config = dict(
    n_layer=12,
    d_model=384,
    n_experts=128,
    experts_per_token=4,
    d_expert=64,
    d_shared_expert=0,
    activation='geglu',
    moe_layers=[0, 1, 2, 3, 4, 5, 6, 7, 8, 9, 10, 11],
    router_score='sigmoid',
    normalize_top_k=True,
    routed_scale=1.0,
    balance_loss=0.000714,
    balance_bias=True,
    init_std_router=0.00899,
    lr_router=0.000524,
    n_head=6,
    n_kv_head=6,
    head_dim=64,
    vocab_size=30723,
    norm='rmsnorm',
    norm_place='peri',
    norm_eps=1e-05,
    positions='rope',
    rope_base=1440.0,
    rope_fraction=1.0,
    qk_norm=False,
    attn_scale=0.125,
    tie_embeddings=False,
    parallel_block=False,
    extras=['capped logits'],
    init='normal',
    init_std_qkv=0.0321,
    init_std_o=0.0321,
    init_std_up=0.0321,
    init_std_down=0.0321,
    optimizer='muon_variant',
    lr=0.00581,
    lr_mult_up=1.46,
    lr_mult_down=2.0,
    beta1=0.9,
    lr_head=0.00515,
    grad_clip=1.0,
    warmup_steps=200,
    schedule='wsd',
    decay_fraction=0.572,
    decay_shape='linear',
    final_lr_fraction=0.1,
    batch_tokens=[65536, 131072, 196608],
    seq_len=1024,
    doc_mask=True,
    train_tokens=1146000000,
    steps=9584,
    dataset='wikipedia_en',
)
Below are experts of layer 8 (counted from 0) of a mixture-of-experts language model. Rows are named router (the router's row for the expert), gate (a neuron's input weights, with its number), up (a neuron's input weights, with its number) and show model dimensions 192-255. Each number is 128 + 32 x the weight over its row's rms, rounded and kept within 0 to 255. Numbers have three digits each.
After each expert's rows: a language model's description of what the expert responds to. This comes from a sample of Wikipedia text that the model never trained on.

# expert 7
router:138127108088115085147130149150109160137094102152090102159110067105149115130142120142171114121168131053121136137147133122151160121137077160094146122116105095116167139128144157144129139149123150
gate0:144159189113096128132182144118088098182106161121110130160145095147185141144092112109160151111109069086130192117180154132181081092215139103120127156124129185164151153098099143089091170125128134
up0:125088104163133084073082137151155123101173100135151113090103156095051114122125163119073149136072178166177083176141075118115187136044092131187148118130128103084099096175147085190132088142156127
It responds to: Dashes, minus and plus signs in lists and tables, plus instrument words in band member credits, such as –, guitar, vocals.

# expert 37
router:166136126123118105129128121143101157140172102153103112158125135125185150144107143102110113143157101053153127144131169147148124168139110133094210114159139110104127120117120155120159095181083147
gate0:136146148124195126094154145128147146157116161132158160094136084153077166103151124135169106180102169096141095076114158128199122146091148146104095159163122144151169103159145140181113148043123173
up0:121154128123199128089189097134156083195149152131147126078148129141128134108138101116161143183074182100086111107146156143173107178104127160141116193141147139173176113143122109152120133046124111
It responds to: The first three digits of a year, such as 199, 200, 201, in dates, lifespans and table entries.

# expert 40
router:090193136059129152097130097141114149159147132145088125173081154112173082094144138146116152138093112078169177136166143112180149126154097140084200126123085139069120142122143067148103095247129152
gate0:180076163132143100159104092145177087118137112102028136158121154113135108097119089148064125139112168138112125098159100124112115158120135082173051141164161170127102174100137183181110067131070133
up0:164129139057140144120140163142212121091098122132044129125170144099189148147109144162066097165120119106131126131096151087202096126137100160166095107103137130114122144083162104171116131107127102
It responds to: Common nouns right after a, an, first or this, naming a thing or event, such as game, video, episode, requirement, attempt.

# expert 20
router:124163134107152083139090110169114128144138134163104136094175105080100109139120141119137133133149140080162122152144146118161177131137065159153181131099120109120152161179143154125116148178112177
gate0:141125113132121143168169119133080132147141123169148122154118098100117097149123125136108169109117107167133158119151135132115123052179132141162093139152159129151169135189118130124129149118142089
up0:119094133124126152169166143159081125152157163196195133165162098120089093153137144139138155056140090164130135116159162137148092042182121149174106108132151156181180123196127127127144145114155098
It responds to: Leading year pieces like 200, 199, 187 in dates and lists, and word pieces inside Latin species names and foreign names in taxonomy entries.

# expert 17
router:136174118100147095123087111099140123131105106107104160116126114141170119076192116119127199127161134077135115144154130186152143137147105141146178113126142103067151145140122140129131142167122156
gate0:135112076145089202125163125150151137137118132173151099133194089104158163144090091120124085146140081128106171110166135134128102112093052104098058146093137154110099188098090068134145100124115102
up0:166135154156086189138106166113135096145180106120151141157105146097145131124143127141125131103124130094136144166106125144126164152203159097133194155140129214176160116146113115111159134094187144
It responds to: Particles and word pieces of French, Spanish and Dutch names and phrases, e.g. de, la, del, Les, Los, Plaza de los.

# expert 42
router:148137114107129093166127117126095171156152149136108123092099165093139125086171207116101128178148121086107158124097129087150186177147126151107197111127134101144143096165139059108129156130095135
gate0:193208126128118112116165132170134091168097188182075188098080122116160109120120114109118131142147126125102107182092163128098164145143115092083076151160133099146095139130163117123132109076146130
up0:147220122146143103147119090096132101169065102160150144154063164158108133126170162133108114140097149151119127168089127045153147098105131129131096135057131105180148095155165121081070169169083124
It responds to: Nationality and people adjectives in history texts, such as Soviet, Ottoman, Spanish, Han, Roman, often after the or of.

# expert 13
router:161113157101143132191130147129139165170163109124144122142115123106123119101149146113123137188140104100126151154154136147164122169148145104162170111140079081115133089172141049125125137151076127
gate0:125094148135146170157108136124175154087132105127098106133102125143142103099094146176155188139145159133103220142111123138166093191159168113114171151098163176120163096134188153143123162113163142
up0:104133111170113146108156143103084150079123101128125109139125151082112106143118172080134167153073214109120102178159096144103094058159137120128071143062167098167110084154134130140169140100126115
It responds to: Opening or middle word pieces of foreign or unusual geographic names (rivers, valleys, regions), as in Kan(awha), Ad(irondack), Pl(agatasanon).

# expert 32
router:143185148110174088135164154109110167071161090150089098209073121145110143145188146116185134162129126051126123074155158109110121188175101110115159127114117124097183159193104087151112111129160092
gate0:101122151125088134146206194133112141094146120130134112121124103127087128119121168168149111190091106121146135156101191128173182177144160185119140094114144140151145120134167104130169110114145064
up0:058099088140107146095103125147114139124138148106193093161139164102140109184132124118166094163092080126138178160122131101134143064074156162125148102142104092170203092140189116184149138141121162
It responds to: Ordinal suffixes and words like th, nd, first, second, third, plus month names in dates and time words like last, next.

# expert 45
router:162170116121131104172125099132134144137121135140096129118121145136114107065112145146139157138138167059153132122115134134143159160118101129147131103168138129115125087160089096101133148146089106
gate0:196072126114138126090147088111144159126141096149097072136152187143120096137092142129094083145135216138144128060158152147094107072120139119106101034116182070149094112075123098176158130127119134
up0:093142103127085068115086139102147131129209128166066081147160106145197132200140161136138215167125124154162137142149133081094122149155143121136112148101115093183177169151113187098094059109090148
It responds to: Syllable pieces inside Arabic, Spanish, Slavic and other foreign proper names, such as Nas-da-q, Ab-ru-zzo, Van-u-atu, Abd.

# expert 31
router:204154150083130133108116117129099125111144100125096149151079130098131127107132140123148138180135152035175142159151154101129115182136118255077162157191088115140133138092105186186083149139106151
gate0:128115151101128168137110089136159190065165123086090126129149120171192124121145138122118110150128209111087030108148117133132146144102115150091175145100166136131100118124153115130157118126063163
up0:104146075146143117045111134142090132233124097162124163110108169107075122164166103152112104145166039131109177109143092118160143153162152157137094139165069153121143131108150165145147159140201136
It responds to: Capital-letter pieces of acronyms, codes and brand names, and semicolons or pipes in racing, software and index listings, such as TA, ESPN, RCA.

# expert 23
router:145145158110125118165123099154080104116133142159094090144130130093155120078118125092187146131130127086158152098107100135128164164130049154077181149144114067087181089178146162122122142159097167
gate0:129119125180139084098155166153111151173175140122112143074106092140098160146119084129114146124126132128165136096132073066159127102148108154079169130113121123164145071087102085132126110155087093
up0:132081142115149137161111102145089106132103164118119160093093108167114113139101083120161142074104077060165151118131100147088105161112112172118123107097081134143068091094115091085166171163143161
It responds to: Commas, by, as, with and verbs like starring, appointed or married that follow a person's name in biographies and credit lists.

# expert 44
router:147139162102124141161100132138102106124114124064055104106136131124125123113080182111145111134123140060143198118127123155142173144132143124112171147122155132153151108147144146127123176164091144
gate0:104145064158108129159097094119108136163163097080147153128083148189164127136137121120055109144182124187088145097167179137148145172182148148104162156143151106129157139160203124114120115094095076
up0:152178112116097122094165136118121077117110145137141115061152115099113165113083112128178104191140117054147140124095111117107124133094033195112093114116105183154102079130151114052137121132115116
It responds to: Proper-noun heads after the or The naming governments, courts, newspapers, societies and sports teams, such as Ministry, Telegraph, FBI, Hurricanes.

# expert 11
router:123134153150128068139094137115108098106135111127141090134119104126144149111116137127138121141153075105163172100135233101115137142157099132118161109133108074086134106127131093180137093181112159
gate0:130153131144140086137075148099166158089140137113165098167126171127106087026154146133149130061141163093118160138182100124142130111142160132154115090111094130102070083123099091081168119121095094
up0:134208135125142147128071171169189152099124111132174108186092112158087121079116133151159156118162151087188163129150147177125160103113168078147113139106087164147162102111119092107145150138127100
It responds to: Word pieces of Indian and Thai personal names and Indic or Thai script bytes, e.g. Vis(wanathan), Jay(an), Mur(thy), INC (R).

# expert 46
router:120176152079084140088169120148122152159175107185101156121148164112156167111127130108159183171127135089173179101134140188119180177116133191108139100146076126137121142159177141111144127169123128
gate0:108191176090143087129124187107138167171180089135161159148170156139063147143123148028174080096130121117126140152129104173156126136156154118059118129108135114088141136169107120162162219085185122
up0:176132115148142132100136184173101129072137112084105082168158121112122073077068092178121137106108109139068137079144127141158139121133117154142123068138112138124160119067186112073133117101121106
It responds to: Zeros, blanks and numbers in footballer squad and career stat tables, plus transfer words such as signed, loan, contract.

# expert 41
router:127125128066143118121080171089124160104081122173128105147086094099107109143146116068184098153094115005119158083157173106190105167109135163134136141072096119076173157139117144100107105160100169
gate0:056110127034082121113115099120131107109142117058066092078128137138128133131167138134152129164087104185114111138120155062125103145162089102148147121095140101156163149103115153123141153111148128
up0:126121158019120153145160173137104119150121132126108114080113134122140180163106151143129105114149094153108161076185114079177107148123106109141194112116129095211138144130142151156136133119204121
It responds to: Words and table cells in sports results and events, such as Men's, Gold, compete, freestyle, medal tables, weight classes.

# expert 8
router:128110117141180099143100124089090119153136139155137096145147109086154134049101184123171139160126093028148143144107127074143171151170082147130160158139142100075166184210121097117130130136082157
gate0:132105106066127153112160161171106135083099149138145086144198142071096131077149156172080134130116154127082149158110114102155167129160105143154174178143114166129133142194167089158141161139092072
up0:111088185154104123073118136107121139118106089119162056147072095143127127115127107114081092171135139092136186095132126108129147160099083169121172084100118126127046095157123178160047125142079092
It responds to: Bare space token before a number or year, often after in, a comma or a table bar, as in built in 1924; also verbs like protect, passed.

# expert 1
router:114140150018147154153145119129104150157127112176070124121136149075112104109122100090165133161099128093112141120160136168134152147156134204060167113126146129109175131148117177150116110108114134
gate0:138115119156140109154106149137163177108147119143167166166116121107089089110128135129176143160136140148096149102160069100168104141127114137103122079111077158167155093146156110131159115104118096
up0:100125126154132120158142108061114119117119164112129216144154144092167127099119118175146174133148138133146128130105160141122127088184094152089113049113085148075170119123116128106139172120125072
It responds to: Country, city and team names in sports texts and tables, often after "of" or "United", such as Germany, Angeles, Cubs.

# expert 2
router:112166160099159080141092114148108158134110156175119086180133100097147135096159150153093129138115111153174154153111127133155102145118107055150167086172084144115175108123131134125027125165098144
gate0:165107143134148134148174107142136199183126132122177116164099152119174136137190079154073139166090104124114127164137113129121079113120179121142132121148128108169146075161097154190084139192167098
up0:121100143201187083152075109107187117159140142194147116154139101114091126174108099114137117090174069139061194066097188182111163112133070122104104166074158096138183141202150149099142083127132067
It responds to: Inner consonant-heavy pieces of proper names in lists and tables, such as Hard-wick-e, Cl-ack-amas, Delmen-hor-st, Wild-ing.

# expert 6
router:169120132091186123198090108126041121106104131166090104105101122135181103097141151151170113179089178068144149075146109139146142145096106154145158110177082112137138182121105132147103090149128128
gate0:139101120158059109130113088124120093103038140106150133099055088155144103154107127119097093177042129070178153133179138141116123151155175146143116142132114129097141135141152148156114160082172124
up0:107131125082085112117160135104080120137190095124154130151126117146156121103141127124107148136168103184109101159129148160114140092092146063100102147099133157140124133083140064126119152144122164
It responds to: Award, medal and championship names in honours lists, plus pipe separators in wiki tables, such as Award, Best, Medal, |.

# expert 33
router:167158091050120139168123145126074136107133071126049145139152098142178143107108116096141114129104109073116160127127164091125108161129101107145179115132119105096158111139104139153132150140106104
gate0:071233166129128146113133150060179224135070102183082119138108165096109100174161152156134185094046105152143094155145162150143100105127121184105147109130103108116152156115140132085149116145112119
up0:100157157145175096133157145086134138108118148176135127111139142081157116110151128140113127102076079169153141164073163154115150127167104101141111105141075076164120156145148079137140110106120063
It responds to: Lone space tokens before numbers in tables and statistic lists, plus signs like +, −, $, £ and °.

# expert 14
router:138151137084097145132110123124133174161108120185113142170092099153126109125130155124131110138101121045137140144171094117119154175119111171097226124177086100112146148141130144128078100153069152
gate0:115187141061109162171139166168138162139153115115134090187137124122096174109102150114178109121126100111139090149143158093150120114184144103129163134085149091123199189151084149114111100117117129
up0:089025139127095125133130111146090097182115102141123172151071109097134143083143130058060111179167134095122136101165123113089097137088125139089154083128125162177110132100144106150136164156103133
It responds to: Pipe separators between cells in numeric sports and election tables, plus semicolon-joined tokens like —; and %;, usually right after a number.

# expert 39
router:122121099101116088112104141159112142144108081199120173145141143169122095101170117127115136138112096064123184163173102124142146156186093102114146071178113132087182154166103092125084123155106203
gate0:095142137154091160126111121170148128138141183175149135123094133148107069097127142119116080127137106126131125165132143118155072064119109141113070182104162131090136155146158136220125109114075091
up0:127186152091119160181083172177175129085121086161193100079119101091114115113063131144147104118143135202147091093099157121156141080120157071114121108162131164114097153102143165142089117103139144
It responds to: Middle or final pieces of common English words after a first letter piece, like interf-ere, grass-ro-ots, s-el-dom, for-fe-it.

# expert 58
router:099169155105101104137138135149173112149122116161099100110135098109123137143137152148189134161125102044156182112125140121116171163174122146099180150149145059047120133134131080159093116193122151
gate0:073150159127082170100103137155127175110187145177135133118036128115115157110105171148112170140082126108143140101168132161162181198143221133124129139171199168117087125143151141190127132116147103
up0:114145148121094180096135108173144173087131110174144180103109136116104177061106145109120130156105194106143173160147120150119122163139174095131156138136139130125104129050161182178181168124131099
It responds to: Nouns for buildings, sites and settlements, often ending a proper name, such as building, church, town, Stadium, Park, Tower.

# expert 12
router:125151182185148095152104124149124139144106095151092133126122109116141127135153100112167161156113179091141139137118169160168120159106113201095196095161103057082138098158120162055112093129113149
gate0:135049137100139117154090143161184145089117126152042128071158134149186141150130149162107147107092106161108120083113141178151109146090165123055156106107156069139141123101118189130155066147127187
up0:105164096100132112107144157140152108160135097148129114151139166093152101079070141203162073154147127167115128108091109151161142077097137139149146189112147177147105140147183166101122108129113171
It responds to: Word pieces inside Latin genus and species names and their endings in taxonomy lists, such as -idae, -ensis, -atus, -ii.

# expert 10
router:132138141052149121122082118168108127125153092127141079116112113112142134103125158103190173160148137077159135177174162135074150179102110121085187114145108083119141124123107140140121109145104173
gate0:097187094105136179153150137129143121148186066151108063102135106092135128115195144134144141106160185039174154127132126172085171086105147140114175109126139108149146141130136130094158133070159170
up0:135103174152120096162074121144135109085135219100133151147133116174156099101121155099077171091092123176066118138103110053168071152151144191129095153137113117132108102125113202159084165108085131
It responds to: Month names, day numbers and time-unit nouns in dates, tables and chronology, such as December 3, years, season, weekend.